config.toml
n_experts = 32
d_expert = 224
d_shared_expert = 0
routed_scale = 1.0
lr = 0.00192
Below are experts of layer 8 (counted from 0) of a mixture-of-experts language model. Rows are named router (the router's row for the expert), up (a neuron's input weights, with its number), down (a neuron's output weights, with its number) and show model dimensions 384-511. Each number is 200 + 40 x the weight over its row's rms, rounded and kept within 0 to 999.
Before each expert's rows: "gets" lists some tokens that make up at least twice as much of what it gets as of all text; "mostly gets" lists some tokens that are sent to it at least half of the time. This comes from a sample of Wikipedia text that the model never trained on. Tokens count by the router's weight.

# expert 0
gets: "1", "9", " \"", "8", ".", "7"
mostly gets: " “", " un", " '", " \"", " (\"", "^{("
router,171,179,152,175,92,188,245,214,183,195,132,255,179,217,183,211,193,214,234,234,182,272,247,177,236,172,175,138,265,233,243,208,199,200,165,143,238,193,172,222,221,232,199,203,146,226,169,188,150,239,170,174,168,264,219,212,205,146,240,140,158,244,243,180,204,194,172,200,175,190,232,206,254,123,191,211,195,210,89,113,250,184,211,258,169,153,233,130,189,136,196,283,178,142,201,191,220,266,220,185,206,205,238,243,263,307,218,212,178,182,195,158,210,226,202,140,187,253,227,213,304,202,167,210,201,150,205,186
up0,124,175,264,160,186,213,176,222,209,211,215,236,157,191,279,243,222,181,206,201,147,203,161,169,164,255,185,220,232,200,205,263,195,116,220,199,166,193,193,259,210,182,186,235,177,176,220,133,194,242,170,141,232,169,183,212,109,192,181,292,181,196,183,205,210,219,175,174,188,174,245,240,216,241,212,210,245,276,235,210,196,146,204,207,197,213,235,139,207,213,153,187,207,226,248,233,200,140,153,220,216,220,176,142,279,197,185,177,255,270,234,236,141,221,192,239,253,205,203,185,186,209,247,285,204,253,218,210
down0,164,209,178,245,234,316,146,248,233,207,170,196,212,208,257,200,195,155,176,114,138,184,215,178,232,208,194,209,270,179,199,190,211,185,307,167,205,232,204,269,220,245,192,132,219,202,197,345,254,198,258,177,253,200,172,224,276,126,226,153,209,206,250,158,179,180,181,238,186,226,173,219,197,227,225,232,205,215,245,181,215,194,216,185,169,275,184,162,163,220,187,183,251,74,160,207,195,169,190,133,227,245,174,167,112,126,231,143,196,197,230,187,227,255,206,236,225,170,176,164,164,215,218,206,162,291,193,172

# expert 4
gets: "\n", "-", "==", " |", ":", "==="
mostly gets: " under", " ", " titled", "Scientific", ").", "="
router,190,172,205,212,170,210,119,161,253,193,166,196,137,150,240,187,220,196,205,133,195,185,189,195,206,128,193,185,178,184,199,173,219,179,218,236,153,138,194,146,96,233,123,220,200,215,183,118,174,137,223,143,145,195,203,176,156,229,219,294,177,217,193,138,285,208,237,257,141,129,217,177,192,192,200,161,201,222,153,222,175,145,158,208,186,186,248,204,130,208,160,163,242,156,217,162,140,335,134,216,150,195,95,138,161,203,261,168,208,187,151,221,177,171,169,185,253,186,262,166,205,267,221,202,188,148,256,173
up0,212,177,241,255,142,201,187,208,239,177,195,178,149,196,252,198,158,142,191,233,241,203,172,170,150,249,171,213,234,278,198,135,199,208,131,264,179,197,235,151,214,192,203,150,182,252,194,193,221,173,256,130,265,197,250,195,260,137,261,211,115,241,227,187,237,164,213,122,298,207,213,200,175,231,164,154,273,230,163,149,248,176,232,210,103,247,166,171,281,175,165,191,263,177,182,210,121,221,175,163,181,237,224,232,183,193,253,153,203,237,193,163,231,211,200,239,196,205,162,133,216,115,173,112,191,195,236,221
down0,189,145,319,177,202,192,298,199,173,184,177,193,229,236,212,187,216,201,225,159,226,191,194,278,236,84,135,195,244,189,164,161,183,181,183,185,230,178,212,145,91,124,210,247,241,233,184,145,148,198,205,221,172,287,214,205,261,119,155,225,180,96,204,234,196,218,169,193,157,265,125,190,204,187,280,183,178,223,201,160,119,296,226,156,230,217,219,255,165,279,239,215,153,188,181,193,232,109,150,178,236,115,186,204,173,235,200,191,228,242,212,191,161,153,186,194,259,190,122,202,216,195,186,185,153,193,187,153

# expert 29
gets: "2", "0", "1", "3", "==", " most"
mostly gets: " very", " most", "Early", " more", " twenty", " several"
router,171,228,215,151,242,199,203,173,167,162,229,122,172,133,222,257,180,195,168,225,192,136,202,259,131,194,182,153,150,220,195,221,217,189,191,140,284,244,190,248,179,237,214,156,141,238,218,181,215,200,198,217,230,205,152,198,221,168,219,236,238,178,161,180,143,198,190,215,182,146,247,217,211,268,191,194,193,223,240,211,152,256,288,218,113,162,163,188,194,224,168,238,158,162,168,247,221,176,235,280,258,200,162,193,272,170,201,207,259,252,216,195,180,191,169,229,251,267,289,150,267,227,225,196,156,300,166,206
up0,194,152,173,232,222,221,173,190,210,118,187,260,139,176,184,246,261,200,217,221,229,177,161,157,229,173,237,198,177,176,195,231,214,245,219,156,170,179,121,189,180,258,154,251,213,194,219,163,163,176,211,200,208,198,250,216,106,180,201,145,218,223,212,139,167,228,107,316,238,209,274,169,208,164,158,213,174,187,225,194,196,237,187,191,201,241,159,162,190,196,193,188,126,198,203,238,164,215,143,218,182,215,186,146,171,227,210,206,165,301,176,211,194,166,214,296,165,221,222,245,198,145,237,219,159,163,202,233
down0,170,190,225,203,165,196,197,195,243,225,306,201,179,242,126,195,270,257,199,199,214,165,173,143,160,278,222,159,276,237,218,149,223,244,216,248,224,142,164,188,171,212,207,213,226,226,225,137,165,107,203,223,215,256,180,181,164,209,190,203,203,238,190,167,210,267,210,214,113,271,187,180,120,215,185,229,227,223,181,221,251,155,148,194,184,233,217,261,214,217,183,174,208,220,183,184,174,195,198,178,206,249,227,147,173,211,154,209,203,167,201,229,287,223,151,179,144,255,214,200,211,189,207,177,176,144,200,154